{
  "num_hidden_layers": 14,
  "hidden_size": 384,
  "n_experts": 64,
  "experts_per_token": 2,
  "d_expert": 64,
  "d_shared_expert": 128,
  "hidden_act": "swiglu",
  "moe_layers": [1, 2, 3, 4, 5, 6, 7, 8, 9, 10, 11, 12, 13],
  "router_score": "softmax",
  "normalize_top_k": true,
  "routed_scale": 1.41,
  "balance_loss": 0.00485,
  "balance_bias": false,
  "router_z_loss": 0.001,
  "router_noise": 0.05,
  "router_bias": true,
  "shared_expert_gate": true,
  "init_std_router": 0.00957,
  "lr_router": 0.000661,
  "vocab_size": 8192,
  "norm": "rmsnorm",
  "norm_eps": 1e-06,
  "tie_word_embeddings": false,
  "optimizer": "soap_variant",
  "learning_rate": 0.00521,
  "max_grad_norm": 1.0,
  "batch_tokens": 65536,
  "max_seq_len": 1024,
  "train_tokens": 335000000,
  "max_steps": 5112,
  "dataset": "wikipedia_en"
}
Below are experts of layer 4 (counted from 0) of a mixture-of-experts language model. Rows are named router (the router's row for the expert), gate (a neuron's input weights, with its number), up (a neuron's input weights, with its number), down (a neuron's output weights, with its number) and show model dimensions 256-319. Each number is 128 + 32 x the weight over its row's rms, rounded and kept within 0 to 255. Numbers have three digits each.
After each expert's rows: a language model's description of what the expert responds to; "comes after" lists some tokens at least twice as common just before its tokens as in all text. This comes from a sample of Wikipedia text that the model never trained on. Tokens count by the router's weight.

# expert 43
router:120087204146128126102043135098183121083105116161121187200096147126128137144200109179102128129117188136171112131116107193141152082148122125125154169157104132167159116149133077137106183151156161
gate0:084158176164092135118109127097121102075129079096103080087130163131102172104195169159137055117101133104182099144120149070182066148149110180173126147148137145145071102093133118124158147060123087
up0:090159132109136126120159131110086117103067101134112128117164120140106176192135144070092088092163124020148082156145127114073108115149127157095117130152104160060136182073134145124139121114095184
down0:092126102090112143117139115118147128136122091125134147119098163134168104155128140107185112096158102155195122111103107133038102106118146137050046128128134106053181143164128156100132117107107115
gate1:142077167160106151117131096110118124127134090133106170074133130153136160142183118180060184129080144150093133119077114112132153095148104094131104118136177129147122137098084094132126179175041114
up1:130152128060146131158136078148159112141121072103108102126096101126129109125067113080130111101131125091130126128163129104110128135130096183111126142087115082153130116211178149111122103109194121
down1:144119103171116140100141115171140087115096125172110177193135142094174171089145130128121135126120080111128145147125133089192176116158161116180133089127079157091119157123123053129131095196104123
The article the/The and capitalized adjectives like National, American, British, Northern starting noun phrases after of, in or to.
comes after: " of", " in", " to", ".", " at", " on"

# expert 7
router:083139174133168102075104128105155118102089068174074208148102164135119153172151165138048147124162192135139092158092089158149160094193141128118124140109102081137230114140117108144163194146133167
gate0:084135178127133139088141122152131123115179110096106095176123143105213049131157120131144175115133196120170155108200111124125082116132119170156156118131121178110144086149086082100137168126120148
up0:136151155067166151129067122111162167120118124147119088111140109134089169090168135110117186163131079121165115079136123176121142111143087123118124062126124173080111140118137127120098148152110102
down0:149124133156127185157128121161190119188150132150103172181174141152178159138175133123103148147136137124143189121110110116117119200133108152131158134145210156187138184122170089160153151119107146
gate1:176123154129103108148139100136151111119133099124127155112098141132085168136184180140110116106157153094144121144145142109144132078125101130125181094114137074112140148135048119123100117143149124
up1:129117115088116100098051086147067150119086176106151105160127126136119082141128096104160169124101108156077189111104129084090148147145158107212115151166141121158134135179118113176189119148138146
down1:111088127127100109141175119151117115119183144109121141095149104124076121144188163160125150143096103104133167142159138156086135158140157100102136129144085177105091064170103123092171118093173122
Country names and their final pieces, often after United, New or the, such as States, Zealand, Moroc-co, France.
comes after: " United", " the", ",", " New", " in", " South"

# expert 49
router:141131097092135139062117192088150188097145123163141072112092136099127152191178134149073114119116125128155089126116136112133137121120182128152170149195141171215151079217116123124120151169172156
gate0:111104079116128088112087120199128099157132144096165128145147164116151113166186080185200134145130165153127077171149056107097147144084137150093139133154140155133099146107113098135166137149120151
up0:127164208079101111190125121106187107124142160030133157121161088166118132115182103105128178153184166096116130095134136167155115089155088118159155085103107153091109173147160100107135120169108142
down0:076075155127174119176134124118152127177156115056136143089107130188134104149103139116142120127156126102096093070139079157103146155161103093149107119084122132085246139137124148132174140109179128
gate1:111091111172096145155186110046147129134161107066145163113137151163153175118155148141092122157148131139133139126098121082097152117160192067131146162193157146105107143134139091130134104113123128
up1:184187216107176130160092093138126111098123171149102095132158148152107107118163069097109122112116109119091128133186110123189154080142129152145163089106091101179164110162087171145128140160128131
down1:104129103086121177083121115106124089144110149119101093126104130100077162170130113123143125111179170098120156090109102099083119065194150086122142129118109107088071155070135127146122137110155119
Content verbs and participles after was, to, he or it, such as made, released, operate, occupied, forced.
comes after: " to", " was", " and", " he", " is", " were"

# expert 5
router:091056208059143133127118155099141151106134106182125121096112157091125129135174168140095178134151168200131103161125121157138107095142126154175131180143096123109172103148140138163161123085160143
gate0:124144097125066106150065084199137079149167162136147135172117080148161115110115081158108127123094120100165097136146159114113102100147129081136126234173096151086136136196196098122150129172103119
up0:118142131095144180108146147137114154119082074143073118093248173104116091147133178106128135119188087158104142127121137109137126088184060172133135099167127153179162147099128128183130148156091186
down0:112167102141142119222122133158137079152093091102142120128182133135072144183131179147158112141148154126124166138076047127060144108109112132129138131081150160089134139127114145195145112133152128
gate1:125145134120143137139107092149108180149107144044158106115143148130133111124113139121112123098188102112168151097157136134135126131146099096125140108132059111088100110188142115169170135099057141
up1:204170121112177169078086090064151186108091115172111130134096083108202066135086088125149085078097125056116085146143164130099099112071114079155127104127141126180110129097129099108116175114174172
down1:154160101171092178137189139060128108084109118118038128103056107099070125098129126137107108101060149122128146140170153078102102163160124083139158167146123127175111111128134135181120081146056112
Mid-sentence connectives linking phrases, mostly and, for, with, by, including, against, e.g. played for the club, developed by.
comes after: ",", "s", "ed", " due", "d", " well"

# expert 41
router:122092165139139164116126132086125105099099106158126131177121130121069127136126196208098114113189107115180095091113124136109126145113131148151124156135109169165189129114099102165123153146177151
gate0:171133123116188121131173136178082169093169194166205119119104182115068165163122150124138151144105145068123127135099090191164105139106098104135074160125102146107082130176102096147116094080182135
up0:069148138112178124132146154163116132149079142099140114169149133135116066107104110081154141120144101159129137081154158149093077021095137158146198140084190087142147190129113168120114132165114082
down0:122121064146156152105120118125149079168133163152137127145127149155084102107112084114083166056116109037095087090111105167111096057113152131180165092070108154099214121123156133117142107122094214
gate1:141191091147122119123103099150118081091049120105182153146107085092158098143128116179116127128186122182153127149083113157100168153092164091105178151134094141126111138171146181121112096141138134
up1:087121113122081159111091127149142085127128172192142139138149094154065063111091145145056099131116083098098143153139153128114151182091138116109150174141168130096121108198124119115133148118049187
down1:108114140115025109129098216105158131134153157078131141112066149137145063142135102127154095146090162118067072131137161089128140123174096116090074116105156119143107112105089122170094140121155159
The word of after a noun, and quantifiers or determiners such as other, more, most, some, both, many, several.
comes after: " a", " the", " one", " and", "s", " List"

# expert 34
router:052095105141133102131110139073159151125099078163132155156086170108112157144189130148090148114175127138158106140115106137174169090186156130105133192155100097142165107158110110154161153141140135
gate0:159118172105160126166111118102090153155142146109123207116101146136110123110136168101196140172078118113174206061147098160166111166153179159155117191202094125083159141127083082165117190065141112
up0:129124116130099140149146121135111117190106099107156145136142116168172139087098143139188140130179165131126148087127116135064117127125144167156172139135122155126130123139136116150135149087065110
down0:170149174125150167117206159095144124177128108099146156182140165155103143080165094103144127114105094148143151167115089172112084115139144048119089146088212140130159134125146121152177129155133098
gate1:133077124111160139100163096114075151148123107124095123117097108162115115107116111142086105151133100114128084178149181110167127139137096172136121167087131116056086051129111165125203091068120120
up1:169144125160121098165172108154038127154124163169173133132176096096132083157101078118148115082134145136177129153155125109186168175131129131145157124144104123123105103142204087126119105132174138
down1:121164140121146171122161119090112140150119134147058168137069155111083155137136050101104130075100101170148087145139105064128124202077075115148116135093072092158135136164136146118108106155115108
Digits such as 0 in table cells and stats, He or She at sentence start, and words like annual, Shah, Prince, royal.
comes after: " |", ".", ";", " University", " January", " Ag"

# expert 60
router:145137124109160110108115117116158189132088077134069140173114190130139144122159184158092176110114118138133063105113101130151181083150185138142127146160114182123136152144113077130120159115121116
gate0:149124139098090107179174162143159124170159086143157104152135231140147128122097159151134129108159123135136110137179208111093173089147172096129107173134156089066113154077110150119144165113094198
up0:174075120121182200115131127106107153162087109057166178158103141150137138083135120098094121090079146132183107123104127077112138171119151169124110204115147170151185061043160129119101139105093162
down0:132110118057148148115112106163142107142137127121117125136094201159080101172131078143181089088082145101163066096222144156133181055108111107161135162130133128170094107226123144180109099131133177
gate1:082145160120097145144106166114163090141118182145129129120185145166148110055152151147123109119141156171152135115154048154152132100094137083206121114205123000137125158137129117078087111152072112
up1:147121183092216125170121154151132084110066111188136097165116123131147115147140152142095122151091111121103072126123142104124096165099068107108065102096188163181127127093193157136155104076141113
down1:124152125122112124129150094060120165114142197167187138108129169163179139139072140101151151113158100126122137170136133085139064168155095102170150198209109119180116113136131138159115188125166122
Prepositions and particles starting phrases: on, at, in, during, after, under, up, along with, often sentence-initial In.
comes after: ".", "\n\n", "ed", " based", " more", " released"

# expert 0
router:106102110119146092121090131074161135111109094165143144164117156086131179147154126180083179118156142130137075158107082123166158086124158123130164143182108129166173085161103078160138145145146145
gate8:151133141112133112171203142138133088145091117069130168134178159118100123090119124115148142089114117143104135134136100128121194141173142119172154144129188110162187063120118180152141141087114200
up8:186138094111146113097149162133129154163101165147137183110171149127102106088120146145176164101189158088144118116162101103133108152082183058095154116152155100159162105126139113144172122153133145
down8:125078106117164083131108168173147226104122101153099112122128150110101146174122110163082153143121159106110065186134127072141115111144132116161122135087179140097131066122112135168116135120084136
gate9:128161159149129144138141167136141129097114160144125089135120129048147167180129112139059148118156142109120130114192161154155135063111108151148163152109151139174118161127114123156183114133107095
up9:123140119158096120133139146144135101108192125130089140097104179125171130152108125128064138131102086029165113136073130177091105159142109091169089080121129147157206124129149117129166088145157142
down9:125112142121154144088179159161097138150086093138085089111086107136128201147162165175083166144112046133097174123169118135144131102154100082115167085094107062118104131092163131133097135092165146
Concrete nouns like head, back, water, line and compass directions (north, south), plus blank table cells and units like km.
comes after: " the", "|", " a", " The", "0", " as"

# expert 9
router:109089147099125127130087104066160142097090107154137123159102117154126155114152184189100130111171130148125141125150095125127175132180155119113135164159076130177198109164116083116118121134170151
gate0:137147114157138112140091129089139133073092054146141083130113161098158171124136105080120157135124120144116122128120167072168054142142098213160097070165151150172152172112108091118117166134097144
up0:095131155116128109143107058151143160086179213183167136104101119120117116164104162133170075139118123130138057106132162208140157101100145145087118147133100135134126093137165173168156093119111070
down0:107201086163140167122132102138125117049120123114105119178133096170091166143156105136143196156134114075145110130144132053124126125032095153141104089121094137125142126085114155132118095134146112
gate1:136114132163123101086118129110096138113091136089140159120121062115093142127036051111175205143102098130089085085103134121126130120160154100141139128137132150091141111106094144104145081174163107
up1:116132162160113125146147095062085094151142127097094118117133125083127135132122124149087114123169120063144186126182105136111129129123114218189139121087092143130141121108112165155096162099089151
down1:112101146123125167108091155139111134091148102120145121121106160078097178104154131086180115163127128092105119100131147133088099089161086147180144135101117092072180089109142158186129167153148150
Pipe characters dividing cells in wiki tables, especially the closing pipe after a score, name or figure at a row's end.
comes after: "  ", " 0", ")", "%", " 1", " —"

# expert 30
router:123115167124130173090143181075168184090096135147124103126151118084104177132146163148112153121158143184154124114078119175126122132148170147130144151134146157094157120144095126152164153094127142
gate0:191127092121133084100085147099144111125170122141074097143172109125118098096111095150090132117131130187136150179141089086138023118111113159172165146095099129096103166142144057090093103126134208
up0:116158141100064149075139136107103137138122123153139106147126088141078136135172076123216070155079107099147106121124108139066099084073153170119109136044112108125141070110086125130132122114105175
down0:139129142171095138136144141149051153123106145150172151178153133114185151113112105117151135136130205103185084088048152086079133160117081135143133134136173129110103141087084119118232104117132139
gate1:134126161150112127141139104095096132077191124123106116142224109120114118120147128120126168110096203181145099120115113117131131129112168181080165165100131147186117178104118101089125112141085087
up1:143110192085079141111077167152080118137122120184151175082118094097181074143084130131088159121145079184086126174089131190115060090133108090178148135077106154071126150143162100075167148090108133
down1:151129194146137073193068161122132152114188141083187071122095164120103153144075112160110092141114140179105107144140098132130124155060074112136155136130099122109128076128127128107108127150162103
Auxiliaries and pronouns inside clauses (is, are, were, be, not, he, they) and frequency adverbs like sometimes, instead, initially.
comes after: ",", " which", " it", " that", " It", " was"

# expert 28
router:103078108083147115093163160094144108145109084160115126131072139153136181135127097160093147082153131144123124135110098135155134096108153125133159182100128150139165065172083114146160149109190104
gate0:129082124082129116073124094063085127134079096124084118165074130137116125148132097138121102082118105098139162126090138152107092166097130139117043123097185181187097153152136146140106053149207127
up0:134163132139156161158182128156154130133154158129110140150118107097155109148129166140169150099173090086113096101077126132158142088089186095073158138172118108107159112149167143152116165167108086
down0:165159102115095087101100122142154178174149155104147122171127160083150075137156137103136125142129156113138059104097124221149098156111118097142148143152098069111128158098109140125177155116127147
gate1:148144105161135157126127128130103115087165116115110129144125152112150114161142185120174135179157126159109152154159136110113094120079175179097140106135097151129154108070159158140139142114196024
up1:127134170070123110178155110149106124082102059190107120163139123121087185121114160173076136101112124138111108166128129119096156121086112086136156198094151132097124123159133111165088125098065180
down1:096129185137164069111102181126189067114120096128085075148095187136084146122127138134116101135059090118141117143096128078128071121122106114151179151139149129097083164154105124132136107094174164
Function words that start clauses, such as as, that, which, it, when, who, plus reporting verbs like says and sees in narration.
comes after: ",", ".", " known", " such", " that", " stated"

# expert 63
router:120096113091165133122050179124122122075097078109187119172089157070143155143144106188139115123150125124171097092111117109161197086173162172148129140154087071169149115187090123141157184179149149
gate0:187107116143164130146079117131128125097125098166132086147156171170138199129156117151169111111104139143134158102136162158157135135094169087158117155095106119201096135183126150141121151172121212
up0:145163125148091126087178137163148134075117119079095086149158113089063143069087132123110118209128194076162153154118074142128164118174108114067171159134198081083105058125125078127120132082094061
down0:155128136101176174067138126079169113180195147113169157134123124071186143148109124142111095059100112145143124128123143175095177164129125067125093104171148113138138174163123143194186161174096105
gate1:163115182159116144133085163177097101167110141109218104081156062250106098111066127126068134078194122089167106117111070135099161097144126195122118160155082129132128106150099103097076072174096158
up1:188171098131128145100120089125136138158085127138119194117127056104130140056062131077099116124209157087150115112107045174105164138150094135142073113145127059098111147149147104130147131101171131
down1:092084211134114157133125089112082168100161118055129095154129134139129163172184119131138135132115124093089124138193145103112113127139209150121127184161186073112132144087166119158180150147116138
Month names in dates after on, in or until, such as March 2012 or early November, plus occasional capitalized name fragments.
comes after: " on", " in", " the", " of", ":", "In"

# expert 45
router:141081157117146095129109131120183138116103104153107127144084159142105137130159110141078146089133161110143096188087124129150123121176163129151130152143132142164139061125129119149164144148154109
gate0:143131149091194088088064105164116136120148120147114123166086169107137099185118141164119193134072119136138085170112165065130101174145080119164068143169117160192108093169150160111135176172085099
up0:051146163102090126137110124114141153165120159192087100140181077128127080142117154135093130184148121140116103110157118210095144176089121165148176133171134119154146167108153115162073124086172154
down0:107181140113107130157139136127163139122107139122167066185120152172107123100189139172135130167135138126132096135131131171091119130137065139130093054142170087109119115143101167106111111142111061
gate1:120173130115135113073131171222126163094146174086146093108136152099147031175105155101152136109088143096145125059111129143139112097096167135078094168088139087144163142124125142121080073152107132
up1:130117140198136193173120151117085142164075186126135169105157110124138160127105126104104179149116064135095168135119140082087142126143096122164182188181156132115117187172180162170144074109091174
down1:111124103163091164190109090111085140096138119097125194165163107154124094116111108112127100133189120094159113164107179139146128085184127127104152100081095154112185121056171102108043129153071113
Double line breaks after a sentence ending before a section heading, sentence-final periods, and isolated pieces starting lines.
comes after: ".", "\n\n", "\"", " Website", " Born", "_"

# expert 24
router:101092094139142130125098166067131117096120040108066140151142122165106157157116121129052169109221147144137089089131113179172161063159142106134186135114056169193160123141130075158168144161138146
gate0:076117154189183122154113121101147136111111113155101146163158108109134138165037113095127178090101091130096104095049154174123072156102105127165174156105144158140130156156139148153078131107141128
up0:178179152159162099166150137152160110125116074102118088140105101217078126112101072122145105061066084107123118164120054143102117160124093126128164120173094132138162172063102059051117106150172116
down0:119163098133140152105125154120105127087106147115173058185111120098070131102141112094221135092088101129117150138127132102124093128120128148083053112113103133130106152053140122192164106135099081
gate1:122149111200137180118100154070106079126127130138193153134150149121129192120169101109123163169122120147124097124105148122113153101144090140125133169179114140142130181075133208223170077088073167
up1:150092150111098053125132073168144118115169111148127127121173125130153106171111112081149142183109058091148120103142136159178164131094138122092108133101129062101153054110123168090066144066137069
down1:163091111081088166151136122109085114045152101153154158189126110182090125105156119165073160096120117074147140173112188103115136110078110150087159067193091189123173095156153111123094135086144134
Capital-letter pieces of acronyms and codes in tables and lists, such as GA, MF, SCO, US, ACPA, plus empty cells.
comes after: " |", "|", "N", " M", " T", " D"

# expert 51
router:100102117147148136143112167127142137093134121148135158159101155117136144101169156154131127107172130122097074157099078134116151107175122144162161182147098170141165132194121095168152115085144112
gate0:153131125139081095133147144138159070077179122106163128115134123128141106102154061094158114100134079136135073140119150135125120100140171119113105072147091116136126142185172061117118106128125125
up0:093181152074182118119204132140110119150102140146170101092164125125104072042123096116147065104191162189054152114147156114146125099141099106121108105079162102060073136167139094133115138110159122
down0:075098102164162133157146155125112111101110132091141153168128150105105122093119126141157148084105155111077142140146164134119154154127162155147146158087114133099106243116136128111126124149058066
gate1:195129097180132106135169141132143126130097083113138135102124129075129118104131139123147136136077088129114089163102148126112155120165113142180175137147158130099090121174112173123138100093100117
up1:132160154125175146093142136166151126130156067137116197208164067183062136192114093142064150145094138100179146082124121122118134080120072104097109093057103099154170109123182108093174206104121117
down1:131176135107185086120130130066130157109098189152074199128143120157145092130133122134151155116134152161171178099140071134155154196210156066140105188152155144100103077166173104158163137128149138
Word endings like -et, -er, -ter, -ier and role words in tables or lists, such as Bullet, Sheet, Pitcher, author, Champion.
comes after: " |", "|", "ches", " bronze", " Space", " gold"

# expert 53
router:117116142106176103130108137076182120115113088150114094112089157142104151159136110140036141098135133121149130157105100200149156071126185113120126140194130196105144047137127067185184126142168136
gate0:193099138110162120176091107137096082106139172117075079118119157119137175068130176095167159118109240120079157155166139125128118075181129198081100103116138088104118133109111117148107168131146164
up0:092148165102142153091112127125107166101114108079158130111087135035062093095159145112110167107080132087146086120115130167158201090108191127171143127134156133115172085156077118162195095193127151
down0:094108115095161143126121160137102125150093115154118166168156160137142122145138125177101104134136158077158111108102162143130117181016106179144089134130177028161148127103153124095106095157079157
gate1:121095153128148172079147105124120133122104143096172085132153176125091131130123148086143107095096085123105106096105127153198154110129166176132128030139116099116150168130158069129138143238100128
up1:157123155147136108143131158106114093109162136135113135111133127142110140122170149116105175142164174136156213141105106089131154112127121143151148138116154089147090067149118169159076056130181142
down1:163167073157107109144083143086148050076136119086120127146097169135156115161159077116069192148145076161150149093082108114091169116166131096160178171093159099147133157151086152131113192072112102
Single capital letters opening a name, initial or abbreviation, often after a bracket, quote or line start, e.g. J2, W-ortis, QF.
comes after: " (", "\n\n", " \"", "-", " |", ":"

# expert 14
router:096107114139122129100089152085151132105105069194117131163075173124139178145160145158083147120130111102147114142110080132164176116141154139127156169156124113161135120144100116133160151151166144
gate0:169127143090154087105138154153168115125119133113164155146122171092114089126164090115152088086143121135146105166130122171196149130128127117060164136095133153088095166108080130147119172146173130
up0:150142168108107132127162174134093056049107149183086124117197122074126132135184176150112103105130186131120140125101125163163149092131104089094110137162116096085127192105107099154130092189093120
down0:180137106124101133113120080155096171127151176104157101163098106101082140150128145097139128088139120189085075131186114126117106189175119132158125190113119096147106121170132146121147094037082118
gate1:083102134143151194136121115120142077106137152100132123166126125207103118161137161094164135146142124133062124130145097090138124150086151153163162115162178124121162129135145181142053146166083134
up1:140098113166070114155096155148080108097195079089186131109104118100159094132131132151110095168091112127104200132119116162174087102102070130129129112134161135126101057127157082138070128143119160
down1:149099137087140159114115135112159174082109165129072125125160105135124169126131146120116152140128095101094105114173129222085147170074193181123114182106131138078074046109085174153159128112150133
Words like war, co-, conflict and ship, the dashes in table separator rows, and line breaks in infobox lists: "co-founder", "war strategist".
comes after: " |", "-", "|", " World", " Civil", " Air"

# expert 19
router:113076094116193149146110112094188127091138109147126129143126123120170165142131120133103172109112147116127135167107095126136120126129164163098145146141131152135161122159125134137184135137172141
gate0:118136137110185074112143134172138111086130146208106126190080149088128177128112137175113096096111134091138072084112127177133099107120172120095095111140095074178123088153080150113170138099137116
up0:111144151145128113110103119168051148143115095135098139101122144097122114135145171100105184148129140148127107162147110083135149070116093096077159130135175143123177110091065165115113155137131147
down0:093141171112148149121124130148161105069118069109120121098101202056066163130099123124071097119154150164199141122211183094086124089142139149112109133072159138103106113128088144088174127155178117
gate1:092106135162065115176122194133136146124174127125119069139140096064118131092131094145176144116107183126183125067104100113107147160194134111172105119137106141160080123118102072161185099169142173
up1:052113159175117107126133144094123111175156130149092128152151063075100123114118069140124138164136110130126104147065131123125125160130115154125140164122078136155138145096103070111148136159166164
down1:141133153168134142127127087144131105186155183119140079108150091186114126124115097118147158173164088134107148177171217071113103066113079067152096128125129075176150153101163129130115129119132110
Line-break tokens ending headings, list items and table rows, such as the break after ====Group stage==== or a closing pipe.
comes after: " |", "=", ".", ")", "|", "\""

# expert 23
router:108072135089142144108084129120157160122109102193099145130092169106081164173169143156088157118143117082117115148123077144176171118161132120106167123146084119161179090143109084122138151151156143
gate0:149130118180098135112130129122099139152130127124123211086080147140151146149113141122122153170211118089151062149141129159076123142152099150144162139124191166135077096091098125102109191173081139
up0:142145102153124112130145126157136077173107082119070224083166117117179083109180096126084161179155098195101081202133112107151151152118134121110119138067092071161110157143206096058130163084142134
down0:135112110121056116091120112125089129179110150207095104068126131096106075114145142123148103126169118116107059169149126149108154186074130123134180077175189101121095075119128127125108076137123125
gate1:104111124133112099106188033148123099185210126110151132122130136109148176193146110131089122144119150095111160145152112163116089135131079085106136149195104149075153151169164118125124086161124159
up1:105115156098074108080187153081145141162165105163098150162145138118157126082136124086100117132128073112111101136120095103119070102136135084118170110122148134090094112113129145155151118054150117
down1:191118122147112105110115126126170118139140054069134114091092170113096099110135121133073067097128157122106109140120100124085099147100087160171160080132084176136117124160161123138169100096154144
Possessive 's after an apostrophe, possessive pronouns his, her, its, own, and dashes or pipes in markdown table rows.
comes after: "'", "-", "|", "’", "″", " 0"